{"attn_scale": 0.125, "init_std_qkv": 0.0231, "beta1": 0.9, "decay_shape": "linear"}
Below are experts of layer 4 (counted from 0) of a mixture-of-experts language model. Rows are named router (the router's row for the expert), down (a neuron's output weights, with its number) and show model dimensions 224-447. Each number is 500 + 25 x the weight over its row's rms, rounded and kept within 0 to 999. Numbers have three digits each.
Before each expert's rows: "comes before" lists some tokens at least twice as common just after its tokens as in all text; "raises" lists some tokens whose logits its average output raises strongly, later layers aside. This comes from a sample of Wikipedia text that the model never trained on. Tokens count by the router's weight.

# expert 14
comes before: " ", " |", "\n", "0", "3", "4"
raises: "====", "ever", "===", "light", "aph", "oo"
router:526512482472521496534518516437548494506519575501501496473508484535484471549559504540492551460477508472466549518491449472498526509462510478470474541524533527463524522496483542497522510484498450521500510481547485503485438499459492467508496506493510452505532498475504511514507532485506490498521550506516535530506471551508506448456463524504482510490514536515494462519474494465472491493479487495479468501503502513485477526483516481483480459478482541481491511506443465511468480491479496485467475486533508498523481515539495467461520548520495494493529479547496504520504500505484484512460503501475525523514498521484514534454491459525480532471482490504547495496496495474514502480519
down0:525459486480495515463559496488531498515433481456485555496518500495541506497461469456488516481471535505553506497494506528510532476482528569508531485512542498389500475463455501508487516563513540499537500475491510504486504512537483504508506479517504522485534485507526475455562522493482480475483501489474516498507523512499490490471526490485480478488501496480488537534499509521492509516504533506461531490486505467456497495490501549512475501503523521520467485489485497503491531459531523496517484505510479530455511521532500488446482495471478522505520533478507522487448446475454550432523480525495479489493500518469484483472532467500547476525570484475531460517487514496517495472532
down1:481522479524460503479518523525499482489491481542456535506482506482510453511495558488494446502484482511534497496518505497512507456432469528529475503521523538421509500450491521509521487457530533486498480458495503507486487540505492501485480494496514502494537502516526492485524530490483479478518534465491508498505506490489451494486561444468480518492500509522483560484495508501461483483535509461501539482507516502470515482536535476523462486476577517530492470500487529498498523480521515474520470506452509505521499470495495479535555517523487532445499538491514510470467500513483511460495505484465488498509478529496465484415500517498485491475496478467512489543476503537510491482501
down2:501456490481497509507509528453502518498541507458495482466466494523488482474522451535525541496500516519500528513538499491482524514486498491477510492440505480489501520554468448507493555542505466520511507474499529465573487483466509481539465529458494480507476497500506510512522499465479488497514486503520495472486503495496519485529541485518478476487502479499510512476540493524496474493460500541470472512483527470511481485511523483484483493499532498522486529486475509517491477526473495502500505494524480512501514436484506510476503508489507506552523536534508482480541499523515476520522490507490522451479506506496511493517476482568498488464467528523489507516502512451529512512509
down3:510489502445479483523467542501470532462517481471520481505506513510502498481496478515495532482489483533511498505510511490495487504529524475521466510506501505483535495527475541499502549494525490515528496495539506465496440511472495495545505509519501493506529483523534487487513485521492563487524491507482533439532512482484474491498487465513505519487518473553478494492503545488537498480508505525473542514460476470512519474563462527543511505483480524491478509457473486472484500469507498474561507497502483483474519492445540530473503467498483496534530548491471434513455498514515501504488470455482488515512497519494465513532476500535483476475494518535513507494531491537497501514491
down4:479517543489482481469557513547489561559476456489449513506481495462510508465516483509504499509513557472488502471513500486505472475504498516478512531513557525504516512471485502524476524516480509490515470510517467479524504458491508473503509539501501495521500501493498475500473489477522522506532514503508490544557500525513503482505538480529486496530473530517505508465539483512548521478494525493451506524510490464517522542499513520479475481423482504479510508450504517499514470461444504484512483474528540499471464486440532508525510460506501482506497463506519496477470499494469476510500485480495516539472506444500489470530498474505471533491460509476463491518536467539488492507506
down5:475479508481486467486485536466507526525465477530471512495486561506539500485544541530549506458492493498531539484507510510516491502466508484435507545494476478497527523541439489519499508548474490520537484513511493513536508511498460505518491456484487511486481489555493474469526495492490443527535515493497483449532504492520483452527535530490497449490507517513499490489499510544471502537497541540474499501516478495499476496488533491541501484456560468515490508523528526487484533507511492492470512465455495496539451477425545504495509504517446541486499540547546544473505499506520493477494506511491496483504499512527503490506419485495469511502497499496517499511520477522503496474505
down6:477505520487524511528496507516528497503513470478460472525520471495505449518477488470488490509515451515463531515479452503501495529505479476498476506529507491492476509500497475556500459468508521452490524477472510493474460481517479493494491481503521487488492465482547519463506491514489496481521496521495516525513460520489517540535566451478560497491472485491540504538476504534458485523507510486493488488500508509491528530558524504487512491549522492501464547521498488515498513498425516508507494493540490486486511524487514498509509484484470477510476512490495480484483491530511493496504518504517500539457508482472481449487488513468487522492483495494513540485518496528440511457512
down7:504521561516472495497438484527504499509501450518484542509486494467466491480520495511548489484511424500478514495526493451491544528566528441499498472520461550499489482560517518525490489485547441517466541509569492504485501478533500499469493497475509478511516469466494511504503475507484514508480515493544484484445505484517493466529548502535525463483540514466522513446515526493572470497480460518590531504459445512497524526496477494501532499492528496495485520535482496513493502537515500475490506484483477505515508474515513519499468505488514482510493520477498500542542535507544477550484489520530488517526520514516489520539451472510525488477488523464470526486477516462484487463515
down8:474459442508572508490532435456491459509502541454493512502517500509520499520497485508520499509475510489506493530486508468489532498427483508482500522492480511455522436496466457485516474491490482560483508512520528494491507473519495472526504464477515506451493555524510517480532508495526467496543493506481537491493506524534480538505518512496472491480486476502485501510450486481428511509506515518498480500494494528490486496489491476537473518526530500461488488521550469459472513460523517487483482495482448504511507499478531489507506531528466507479489481451461504535513538534505534498528501520476479461529512506508530523498519462535486517515489490498521502488446500497498495508503
down9:503494518510532490491526447498536476469515519476511430517504496493537523520497460554508501502509435492490519517512508450493501518459487489480509534486491521472517407514510497510499489488517482525486487536517508464495504485491473452507465508491503516462506555475515499510502525481476467506528520509474517481474516503511524557534470534502456474476473480503513472499475516493478479541461464517518487494523490498512469514466488505505500558501493497482478511517578495477492479522513486492469490473486444489525512497487510527523495523516477469496474495482522482555515540525497495499486507510497540499512494517526494574486515452487476522478475480494539480465455451494462526489538
down10:467517521466499505501527508518519498503500471467497501465448513510500490483516513463492519464487543520506529476496495466478536507496539465477530542459571471468510510489470509515446526556492519501516483498516473494498465541497499501518516465505422508471478468512476448486529511446488509497529506518483506491520489546490475481509546502492463466496474525473497473500507512524471506526521534562411486499516533518529486532460523517541512481447559487502510516443509516503489495523505477521524512478467485502497484463512502476498478492498466522512504521560518525493494497478514545525521517514485464484517493494483493502518477471520492520508493492496540510544525530485511497493523
down11:510513522443490502481554516521493525497474473494485504517491488516503467487499480492464519516468494499458489523499524510490470485536487547525540504472522506522504508500452476497488553488499494472442483465455491468535523476449502484489501502504570494542470537470505516500455481485498494440464501433509516468525474479488527465506500519471542514507518504473522464550557535488506503531475481458488521515497483484504495514527502524441502515497455496479531485484501453516518481489464481506501499509529496504506480510464508550504536496477491479529520498481480492433477484521515443518456498492515489515484515488501484489526539513529501510506532536505510488495524485486451506527512
down12:532460493482467487523472535480493527491532491505505507502525513502488472486513464539523522493500521533492505490542477479499506504486509493498475519494508509482514495529463483485505545482530500507534509446525490484528484517498500483531502501514506477524471486529497492495535503490487550452551497542523491457534451476492453448480531472511479542505510492548520510482508529497474510481473500500516500529423483474480482484574522501527499480500522498504519520507457452500505523491494492484504511524532489487482524494440543492450488492490491516531541508511489499463521441488506493528502474496514497507504515544509477499552461514507485468478476517524531509499507504505499514527524
down13:505468526472540511481514504528517508499477488437460522469538519499479481488521441500496520538479507491461539509508501512515483516542511500479520536501550489533490495516468508502469532552522463524502499545553501511528478462486523492509514539512519475529467457464465472437504471506514535498500527472525487490512502506503490481553549472490516462491525536492513476472512513509538470503502464519468571492478506476472488510473511486518458480460484501513513496512500510536511499460483497495485493489540515505452521525538557538480455529493515510512530522470469503484499462498495499497467488525530492466482522476512501454544546495495487477475491516515487530538507461481492472483500
down14:506524544464470503505491540534514476504487476493463515490520478460503502491462532486494532515501523517530539532484535554449510464471478499504519513514529469460515508518470532503471512522515491492455482491498505518520492478494553531461540534505505539472525483496493419476511467526521502528459482500517498535499512497482460518528491456490487521500489564474532496464496483484516492502491528527494525486515527428509507511504537522501461480484521494495525511475482529480491474500491513522576522481482519510486490530525519505497471486490531531507505575456515532478542472472533503472499502501479506479494492498488475444530531535444508508508552481485509497528502522462515476470521
down15:489525472516505495475516475457500491476566501531525471490477495514485511523528513499472501496531503477540515470495512492537507487473482499519484499508506508525507476503524532531500528475455512494493476467498498439523482499440505495536447531493510498501498542477480496524478507464485499505543562492495493479500474513492530482514459522525514481484531520504534499507522466564511486536474487509495491516541479510491464488478503505511493534498502495506478482539534507479490459546527476527481474474475457485505457513475478536521485531527455509533501538501532472538487522519510440490452568504515534526519491518484508523436444493519513479462488502541478492466493467490515483520518
down16:497461457535561517521514527464502516464504514514535471524539521558511513490513500488507496500508454476517504522518508510480478535456500488496501540493534493453489478495499539426513503490488543507498528476521490503489468537491465505483480505485540482521494491483531512529503487477493487474511491480527448500544466524490501498529524523540513492503490506478487487511494475477491473531494474525542505487514516488491514551569483458490486517492542494448494509465501511546502512492449495484512532498509513455497542512426506492488521529505481444540498567503491477516508500505510493483509514477456572541510517494498463513514477512454462481479466488489533478542496462537464500494521
down17:477497511510499487507579472468503515498530469463511439479492470520504485522485491523513505489532498516496503449546494506547561475474487487498508502479507511439491508510496500544514520483487478522509495483528509491499494490471517467482479543507486488516509547473508523511505488471501462468542538515473483541478500502511521512500493521511441461496499527532504478483491478503469511531481480495496503501532522490468474496524517487509493507526537508498495488488486507479499488533494482542485483473487474478519484421455508527514462536549485460535484524492535518514480505500508447529481504525491525508453494481508496500477452469532461520466473505500516506522499499504525496523517
down18:483482432476464515499509474510537502535501512521501462541459488504445526514480509499539514542504507454460501485507488500507492545544470523542481504499487520510467470490499523523471521492479513538468520521508495503551467449511529517497497525517512497512499530446521539451489469494509478494493538490490479506488478493504522521529528491507564493503531514475504498530454436514552488472509462477517491498498466486516536546517515501476502537471458512511496492528510491513491461535472505508467470495514466496478485530475494500547499489524496474531526496451530476486532520536514504523472489504502535512503500481510493496518528481536527508462503534463512492475511477471504467528451
down19:521508494510512509511488558458497533508496509521495482467463515519470482503464482496532497525507505487496491495514504452532481553488517458483490541473491542524478508507489482508520452474501474566450555494499508459424455508496500520527457497498512489529501523471481511522485494489504536503494515536440478526468495502498520529536515479535530510495565492478470477552476463488507528499539454529507522507452493478452548563521445484471485497515528539490499504497468505499507511464501485488489506495497484503464555495458488519515462481484479485548535500474489481541513509506506454471522478504509519525509516470514499485514504479498501460477503503490496469506509480519495487537482

# expert 16
comes before: "\n", " The", " and", " In", " He", " It"
raises: "\n", " However", " There", " This", " During", " resulting"
router:495435524523520494468484534500510503540487448473530510514528508505515533492467546539523495465520510519512531483502489515490491527505518511462526513478537463506515481533514495510486485508523470530515525475523491493442505502478512489515561471497461516491484499516464505503476503500502494509414528530504453490476468472495499538507489491509513534500491541480511428507509485507518502498491497564478555500496412502508514524471506548509487515525489519497537511471509575501507466483489500532494482501500509489493540494516488493460538499502494500537518487503498488461515503470495523516439501518520512537510516490492492502466503487511514486495466500515522506508490501471452500464467
down0:460539542483492497479502477485495494498529451520462498527491503542499512489501521505464491489513517462471504517501501471544460510431495484520523513539534536502544529539513525501479503452498513523534470510535439527509476462486479505477495491513506480492487458520520488508466506477502521515516493473541505515512479523508503468520509470462518515520515509550511507458499431565518476472533493489444510523489469516512510517484496536471482480440503492485488540493481512517516493520514513513466503503532519528481516468526464516519459502515525518530495458488484552495472486518535464513463512511482474526466511514506511505507494479492458481449483518506473520580552496495495501465486
down1:474505489524533504494513532470494496485478519486473505496536512474509497480494577530511477532524523496479483541480484517485534488496524523525449530481496469485463460481480492458510491496542523470497472499541509516488503519493512505531466480511495513507505497505517440457486469473525457533510497472533503506499473483484461459491499506494499499485481503542480494522468466506488503539513553497481540508552510552467447496543470509464461527490502450471548470521502537511520523507504521464500526510475487500525555542465529508511512500515490509523505501490500493504489502488475532501518475499533491487503476536503527504507504529539470467503495501489526500510465475507492481545477
down2:513536534530558487517530479500498476489488545518493500506488496505480484471559482554518535454511490489551529501514504575487494507456521454475531488499473498485542485515483566469511537523474521522478545460469507499480526511509508506511455532497452501502521547508469525526460525503507468518511508487487461436512491483512493503495490529473515499485461493491482476476515480487488497501504506476495505487528528457475478476511484471513500461530535520552493501513520498462485493532486484485493516495503481469495544534459502465531536536495480527495518534523485517550547509508535487496551492487506515436524501545499473502461484535484507475502500502462434496476474489493514494490494
down3:479472519476510493507509487491462494517491503470479564485531493446516521511504477546476508502447488524520502506484526476436486545470528533547502484487508515486498553503523489512511510552463453466479472475540490492500529485492501471479473502512463460485506483561471485519538481508510495515493516501511524509462526499505501464497487469472490460534539498490512546500431507537543502475517464466527510487489492527526489530479534526479535541462510523489491489511502524497490482471491514473513465520471503514553510522509531490435492524492484525467477511481491474426523522548524474559485500493500522499512499462501505452508543514478500505474521496484523513453537506467526475450488
down4:540470512500527499532472496510481458458492544505518494474497533487515534507505503522524482487481467522518479520518491513454527508545515495496511469459427531529461448508477467496518475517559475543520555512535485493469518503507472507481530476517502504475466546468488522504538494519498527481503496502529519506472472469493503543516459539546529534490512494514479507521502508482468502516483501496529507468492520488484536508464533520529505530534495485504480493527498486527457527505466511509520501481467494494531494459498480444516508491476455487478496460512526488483532546493530485491482477503482532516466475483479536522481534487493500499497484482505553487459472481484532515529488
down5:514423501451541532548476493519520521476489540495541476496486521496511535487505517493539517486497498518438498504494494492482481483473509448539481491532497520521505478470458518471516467520462534534516531517455488492476470492499490534549504470482491512519508535502497497477526494525493499516473497515469512508495507521496487517510518515508548527499520478441485530568506459507496528495512478533529539486494531530473513490496545527519482485503516516525533519494510495481493491518475508488513511500475489468481507500484507456475555541532484476490494453474520456452514476482473496517441449479448508483462506478491533503460495519532492491524467522481513490438529554516525516489510
down6:536469520456543505485520505515499503482489448504514507507536537486471505487547513504523476533493506544480527499499456492435509436553487509535499491479498481491527485488498487481496445514479510477499477493510488511496483507517494471477524494479540455451484477483550485476481494481514516539478475483517527491501511481505483512465491528523510488495518476514530494509503497493524500500470494510460474496498473541485468500525530502557486511492491516505511547456524490538492519501460504468499505496505493500520504495476511510529541475527495503462515512501570473491526483414434509477493506514477489521458507481505513508473499546529529539515519502499517535466479518470476505469471
down7:477444523489509486492498515483489508483504489500451468471501481560483515534500506533448541503470521509512490539504484519461446532527572513497468508502514505490502535539521501504497447567505499495477527522543451493485496490503480491524460531500505480487489502505535528507515511430521478568548491524465537504493506505512514514489507508506488480497495529453529477511487495487494476482497495453483457499517477519491539464466454532459496458537516505486467533497504456514498531511492489482482461504527486504498531481496519521514493494512479495487494454554479485495490491523463429500470527478480491497485487501526496517511471474457503503477514493491511495516547491455502518501543
down8:488480479517493496543493514503492481450461522530513482493492484458479515533483483504537486533502531534563482475495487474498510497494482520495481492467463511535475520502523471485524466535488500527491527513520501480488481499527516483487465503521504506522485547473495500504539474514510501490522547543448484490512477490485515539528498531479525497495519452489482530474535528454460560495492494477549493498494481499475494495502503496483534533554508480516454485478518496503501527479448504503501490497461456514542510515440501490535498500475530486458501495488542485497483553505528475471482535481492490555516493481502531548458499504513481543545523486515539450440496503518500527488567
down9:523491527494436486491502523534466494425465546495503467502499506484526488484541510501560523531515492541511525491498488541489490474486532516509518458499480500469476487465489498508495483506497471551493532506453491445489506528508511491513502492440528523520479440462516540480515504499486518461465549536463529519464496504476482506482481552535522489491518496523491536553484456502487512554472496499550487480492484518497484488513518482502506475520505509542515568492472436492518536516507491469501506501495496454530501470481520491465539495515481507478472525506512472461524526555460495542494472478493468499500465444484503499514448482502519490470523477459488507447500501503539514485498
down10:485492482539507500493497459500495514484480503478499505471470538473535558538515482503499536483517524464518547459495507518532462475456509489520497477562494521492522500494498526507487520529487500473485487502519504483523523511517513503525448485470524462508475474540504463526518517487518482451544504478527511483534473501510466478458516528512500450500475472471483499542513490508497512533513508514507540491500522497472467456471462498472513483449517491548556478507497493464491515554498475494462551500485501480526488509482511452484502541521476514528489478524499503502510470542482487498462463561507543432511498518536531497503530529491486504520531498508520493498499499472531507530494
down11:520497495491527496570507511511469473490547509520461520515535466555519469489498505477515499508459506511560481454495481553506522535509489538449502475464488485510555518510483508513488501485487553495526524519506523499510516490540479510522486523515491480490502535498511500509502515484494503484526537497465508441530494486524528497548501501538513493501510445488483511506502530467494482505488479477465501492537498462483507449460511490501532473536433479511471441498517505484499519481487490467450456483579478507528488487446500479499493480491518492484512525504465482572489519504506478496498492511498500510544522516481485494474478502495533555516508491510532519477520491536476506495486
down12:493461542537514493492524516464498512465444546482548501521510501498495496511510497468541492502553530549512540505462502509506526465489499460508491509481482509493512462468462481477504470501517513514499524483510507459494474516526460460503476505437490501507493495499496509509482497478508480467485498542501507530518490544459509476494492524515537488506509495556443511504526499501473507499482516525562479490458479515486492508549481481497538472539466528528495511499483494501505517493484475522564560495498527488539550475509514473495490454493454496468499503514535494483486535535492492497490469482515511507457492524503534518511507531506526538502514487483497459509466483505447523525524
down13:474516469508568485492508519526464500425484483515539495463519516504532526535489547464499531524495517522510477469465519491518501428481490517509497494519495523483498467460466507489473486556508510513506528511493525479494494486480500506498522489476510505513492456457478479523544464521505444499487502510501514489519521494500477521495473512507528490509510512547493552489521496527483500496517487488525476503511488537522510537459551478495508459491506508515482460461488483507523544439518505486503519494471480508502514480533501450479530474508497537494494478485582512502517510482476498464544518506524510518453528480548526507489521512500495508523478489495538500506477501551534480523514
down14:485482504499552497535488460440478504488508529523540512525544517506500503450505472483506501501561493453548518478477469494562504476512500516445509464533517541503485437492509507516520477515482542517500481501520533518483485500518492478485520482483494517471490543467458503465502501504512488496518531541480527488524511506506465481497476503506511529528521506495530494495502512459494570493464448559509468508467493464526540508509491528541512480496489523504496489538514488524513494491494484464501478507519515501561524458493490444525474456480474504448486497482509514529483539522544512481545475465495540514489529505491491503481508513530477484500518495484519522490549489507492499507519
down15:525457470524505505505477502472504505453444505516526486526474476475499533513501477472505500538504503483505531533469543511483488523462501507480482482548499490508516538464498507452474503542473522527478517478495537494504497528458456495512488508513513468527506510510526507570547496519496499453512485484542502493487488516489526510547464496479507480494452452500512515535511462500539490498500512482495522484500498458455499521488491488493518520496499540525481502517465481475494549511458489495504486517466478523569508520480503538529486504491480481454540483513523465483528522486486477539464491468446515493499472513476502500474523492457486485498488496519514461446521499510563515534523
down16:512480485496514465504487530480503503479530511473508507513495507488479486527460541449532512479482499495523521514450538454494500532449500459498489460483486499514502532448459514447559473501467504499486517512439545469457501511515497528499486501483527488477526518515484506536482524513463500518487490502504510532531459537507525503492493554537494532500484493521503498521511470522480496508481514514535556495477487512505498486480494485519507460503522565538536531450497520528517517492454479523536492489516538502508478485502470458468515477487494525496484507483558443494452527497473451516493479482481507511496503501519555504544507516536553473541524475458530493516521493488497508551494
down17:531455501503471504498512473529539490489444501501522500499480512495511480492507529452506498534493471478509502467507465525520503497487493464478511463476484490515474500467431486514473513532489511475509529516420473478508493499498473487496482519502558489473494544490525523482555525515459508508489500538462474526488533529492495523448485538544503548495469526506475532498491481507457538519482501504499509495526516474464520492527474513475468511557507490570467499499484495537503456537476494480518463497500520532514494491488564486492518502472500510515495509466506486504401563500503515493474505494490454491484492493519501456485488504499512499511490490492495531536470518464490502520508
down18:497482485468478509488501482535474500494538503509505499498506517468534527507536529492517512510477454488467471550512532497525516487501559469518540496524519517477506540486543524516493463536539478515555502500521454488497463472510503450492504463539507486471521467472480491524488521513480533503522540508455531515530459545512484521504504534517528513503508479500505513565489477516473496520498507496507485494496551525471531552452513523493460427514512529531532519522499517491495511547465504481461536502507487473512482498518463477524550490525467518494544506521526486464501504481488507492483506506508464479519525484484472482550510464479506489497458523470517525478529527514497487528491
down19:540461492491489471478492462517496516478474485523557513521481558467504533495521509514530514472484484499503477476458497527449511484518489447480522521491501514480494508471492491516519468498494507447478522484467520521493488524520541511476495474492517471474562505505516492507524468490519471482466489543466517513529504459483492524512504478535489488488531514462519467495468504478540526412469510523552531497479467495463502464520550474531521509517514496504492519519512477491487523481442503534518484514496481521478519488535472480514530481499511503437527559484580470450501490481487556506514474481475517520485511483461490533484476548500540502526497522500510474447495506470508477510501

# expert 2
comes before: " to", " in", " by", " of", " the", ":"
raises: " them", " their", " little"
router:498532498494523496511462513537500540565510464512526493495485472484508504492479481474493553529487521509493488414492511517532508533483446503484492504526497492518522498484433509511478517484501482507519500548487468517565482477516519510492553519469507494467463492497539482461521499466492514521523480494458505516536501541497498480495510471505497481500504481495513517477489476530476503498481508530486480500510513498515486524513505512458495499475489503535435493554533466499521502499483500470492506500493447527497519507494537485520500495491532501486514486453501544479449535503476537479512446519523454508502519570527504446476490563502456573482501500495530513514498521498490500505479
down0:518495516526525463514511519480534508525529463516507499491503501469517484535513496521487502470487464476453523525484490517495456506516509483467473502479559457485482499550490490555530523488517508451501487501551476508455512541485471530488483493453511507503495510521486476495507500464508485535461502500466483489531469512495497511542541479442511469485523501506496502495540538514475509472525519518518491508482489519490521501575542486498470457520524524512507500501484504483466481509518510500480501499478485513457522523524497513491501512492493480478504485489506518492514508478481505474456528492424508537511506508476513498505483489447546516534460505468445537539521515511411530466502
down1:515488487567502496499556488483502487507511505546494520468544531497467455497500527442509517498444493515486527480526498495486503509510450493490508506480512517473510470507534494475439503513456524449574522543510448487494451504540506512496456505563465533548509484504460521505481515496482481462507513507494484455488518478536494474471508484492494538497486516523554483510527488528467514505531530467457497508509501512524513504541531510444466552519508471480498471520487524511508510494476499491550494500497499496531517468470493511508447466527480532515458523466494494504508536511519483521514514504529508531516509514537476463501512490482516523474472486536492484529489514468534475533537
down2:475502515484454516552465510535442548498510526519493496491499550542481509462462436515500547487512531508484524463504505553521459527504510552446500516476493528512526460481494501508448496494482501525510485527487470481525482480478462503455501518510526516493515515505493537457502497526505517485531467477458487500469477520499496502541504510540516537518483505464499529507456522491491505489498493495527479507534499507475528492480493488541504482455451441480476488522511549504489513482496532441513459500477468512456476522454512519507478472518511509535522522497533538499519477483520469482480489476503493507515528517470532466545491490473546548534543516492522449521509477501441497519519
down3:468458520473507459532534504497547503490524516525466464510493505479503479482504485497511460449465531484520522475497522476492507558506483522461518502501507524508476493486577543479446474518499495511480478501516457529488452510517484497465523519495481533472499511525538474550482531453496533501478501506486482507494492548505505443527474526500514500532500501515482474498505501484509481478531533485460500501492501489505462551499517506503491447502469489480515522465540522516468541483524506502531531502525470493511497488467494483497490497504485482556528535512536535553539576473573509517506492497461510537469512516513455519497479434509532487496466500487490499513461485452497494552465
down4:495483532511476475475479528506505479551489536465483470524465529469496468467504494530498478505530528487472499497492502460482485517519482472511531483537463508470513472447507455477506514497488492470558532554541467521529525462489488504507468532506520487520469463530512501533487506509519526490529484505540486529485497479520480507487514492544451538515506507505504470492521499474537475479493456501474504527555488507544518505476496526486516495406471516472490499485520487497498472473476506451515437497511568520521540494531490491494487515482502485497516455516473497533504561485511499520516472534502545503500490506521492457522508494507478524497536486514466425524504472513521475527522
down5:503482491467505474462500504538501497531549530527477498517525493466498514493498562481531451479486566493560521503507532490456487546526514531505483512508524553476503510431528486515488456504500469481510521510482489496473518476525457490515490509522511497552517530530519487506433536508496561511545473499511519501520501486499496490504493481484468550505428480465522470496517489484540491459490529498487482497468522500486514498436481531526468476500491480492537480480500538467490499529478553465478469482509469478500481496477464472513540497505502497521517532490515526503509489519534507519552475548521495518503495539494451476524495496534462482494526495483483461467480475550506516523533
down6:506502511489490495525540490482501433482491497544515493493517474519527524506513530467517456541491505514508486495450513508470555513492522462518503470491481533477489517521511499459497438528504503465467546481511495507481483475483488488524471516481504488474517502471482495475537503543470482485493491468547497457455503451477505496525469499493491505495474499526516492569497481476461494537463533477541501473500519500488519497557493491498477536602526457500551478431483522489486504507464508496534499492495462497495541487485498463479458508490527526498522504505541472486531478515489532547485527507521504503518538483457470583557515526526506501508486501495500492536477494508464500486525
down7:529498510512496487452501498457540496507474484516517445507480483490506505526496493483467484481533433502496500470545478489495511472470573487516480477488516453511512519538491538502499479518519481512501491467460486528463538532474473494512500501483514530537526529504492508518496509504492462537493522525493493497537513494525527520470469517535510508492530518526515511518501476532478511548524578510552487498500480487504477552569562551484498532545514494526531502489476550478493494499553470498478508508467508474477506476495520535454533510487493484484468468489532480546521455483501510501517511450461484467514503501468532531476479433528493498508480487495495550521493493521472505463488
down8:498456509481488484477559499485492505534528491510503530532535509522516503495503485517484484489489573510509524529525540501485522488551493527526504480522499543510507491480519512513451517514459491459502496463496552474404500508496497548500467553517492468531493476483465498525500529480500528521517528507504532494502525514520508498494491505499458461503546524457469455481504521518506458468494456492493504499490486475542513516455512548532454494506497513527493506473499516519474492504564519461475492487522486499495463511509445518465561484520482485465492478508458514486464508510484489499500468536499503464484484497521504488503484491520505514502510490525502488500494517466529503480506
down9:503487484484525527519527489524530479459496462504569497500524474474508456527480489481498469517493456503520559501481496524490511529461511466489482519504522507479431504539452528499486547508538558470495487512519461506432460559509491496540504499471530505507492538471514477498499502494496466533429507519470521493517525525507493524511488521481511477494462521526481493492513471519475489528453520503541499500491494470490502509543493484501483465549514474507504523481477488483521500471495476503524521521502463468504501498507458505487480534463461489501516557493520484476512496486484476472474496457475490473510510521485538529498489488495520515562449502506528503521457498459449508521493
down10:494493505463508472515505484544485499479434498473485498455495493482530546486471471469477547516467534508446473470468498487493502487467515479546515518483495524467492465510456510497507455510440479486505518514484481484490496455488471471470502503496516514457505469514482508490510499527489482523485499481490486523465509495500516509533531496518514478498526459529523562505494521505490473476506504500550504507499506495484461521554453468530509501504523467497481526477477452518485482459471515448509518471461484533480498490519513491500481483486492514493496489478500481474537512526473508538452506520478488569443517472491511497535503488539502532489528525499565501510511546502518509450509
down11:540520487470483513538475496520494511503498472529528500513490503467462480475511524514461539508512435450474520472472493522477462527538515538511503502467496502503554457543491477516519482490499517500553527517455486463563496458545512568516461485487513510523519478500476517492502476483536488508485519520489499465522487476510531457502456505502525551500466525518539483474531502483510535513494503539475507528535505449542528518452516520507495492516455500499479522501502489451504498507488475496484473486495484452484484501513480504531513516543520514522465488504509488483485481505510459484487484496479479480516500509549538463501498521486505499484452503566534464496527486520459493505524
down12:482478507489508506473479512536492507547524560484506514505499473552467547495506540500525487510511516458513472546509520483471467471540489523493477484474461533506502456490497490515540490486500478549477488548526474527528507493467503532474466474520469533483511521501495494471519496492501510500491508472518445504481505471535468453523518511463509492488535470489529481501489528520490502492495429462486519500485486530483506471437486452505475498459521509510488516540482500484521503493560509436480508498507522503463477503475502491515504495479539465516526483492467524537518551493507534522538486513521509479479521476502507523516499493568498466491499531480499499507514484509570492503509
down13:522506494448492485477477539573470516563496484451455509543476527479512518469506516475490487486559499493513494546489508499512513497464488500518515500528483525528520504479458517509474460522477529487515526527446457506560531494452495501507490491495485502497501484506517493507468484456512513526542504510515522507511521501506456527546506505503477500507476514480516473518469461494508536446524486529447485513535493540487474498510528522519479496412479503498509546469533523502504475454466519441490485481506498486483476551524542510517552487489529498517485505469512508497477492476519474513525486513523521549475541514478487450460494489468487501507503525496489529459581467500488477484494
down14:514455536497478465527507550515513500510493544447495534450536491495518497504521510464525489493499522478462504528501497537493565485556492528482558477520450521511535451479487489519502520475464491505496505505525491456542499445506495531471491491520506507478490452476545493515483472450493476513518467505492471536509476513505502446480516494498459477519495497501503487522486479484506480450474472473441514488502493491516497476498546488492525498462496493492467564466482466499502523503478508486535464494503515513517501485480488436511514529487518502526454495514495513505518502509521491518480498546537550498511502472527511483491499500540499516459534499538483455522512463479549499534500
down15:525495485480490481512487517478496471512489478536478471544503550485497512512480531515492494478476524520531510532511555462503497513489496501501526524485481489528504495483503520513502479484519518547468521526516440484532518497521531540491522460489526481504528498518489487506498499512519504511534523487544527451511479493514507459445486476509503499483540500505535514540504482556538484497524488542478491479501492477506509495477567507498524494526521509506498530521502521511511497497533506484493510500453532499464519541490461452480532499511513491490536490496492483492483505504515512495494491472503426555434510470487470484513514498476528466505546479538509497458478482547526508519487
down16:527423507507494522475520512502516533469476521461465511513488459510500535464494467479559509539511483543511471539503547496475530497472469487486504439517495542525504478476493490485487488503465544511526524481500480491481503556475505493540484478485500482479497539511516551491548483496484504503514470454460461457514513489499511481516474522492501492506506528468491526541524509497488513495486477482521499499463458505524512524554525475492517461554528479507510448471513521530507526478457497517512460510523492519524505500467500543506492500478486496487548518495504505511495520548535519559507493474504476500517491488476464521558500511535508434515504516494480477510499514478490493504528
down17:458515513542490493511491507532489498423489547543534515503499495483483456476537479481484497550489503539499494507452486518519490480472510510519510489509502499530558524494501426555506454525490467517557508527515537520520492472521474496507507473486532475479479529515541512458483487524533499573474509519469513508486425536517529503528478502490523511494506502489504510518468485536498453539482498532509500489507514499507515585502516552522480480497490463498477487546510498512511515490483497488499491513486493512492496494481466500553477516524507489513524555520520504427482523499454437501485492471511510550493511497534499510484519540472472473488515455486526490514428511551465486505492
down18:522484529538511504510516488492527504403501555535501468512479490523512500501505489500477499516515481559516481505484496527500522485453460517495483477510458482527465483518524530431497482512492491520496511461505532517478461565472504483511512477496511494479478476472530515539525469478507469541465496512519555491484515476515519481510434552500559505490494486563494510545486498500452513555493531485532504486510528487499491496549481516490538485529491503510542526536487499535496557496525475523557523531497495495486521516501462490457518487484495515487490502510516440527526486502506485488485506500486502481493498489465507540503514462491493500521509470510483530499470491469465505493474
down19:497507490494484504481490489503501505526475554553483494497525520491494542484488507501441498531515523486512490476494492478478493482570520526513513543494486538470534496517474478503481491502503488496509508512509493500501529457502523521522444474512551551509513545524510480450494502513507514477515464504527500481487512473499496490520479534542547579491505487454511439500514494486536519509502442477473535515517498520512499464403484509504509471443453531532511481512482547504516478493498484481454478497512515494529505477501475502502484511503512492520501501529502523481511514495504469453467475506539541517454481463550518449471507465504475508490550484527510465519539490479513476496469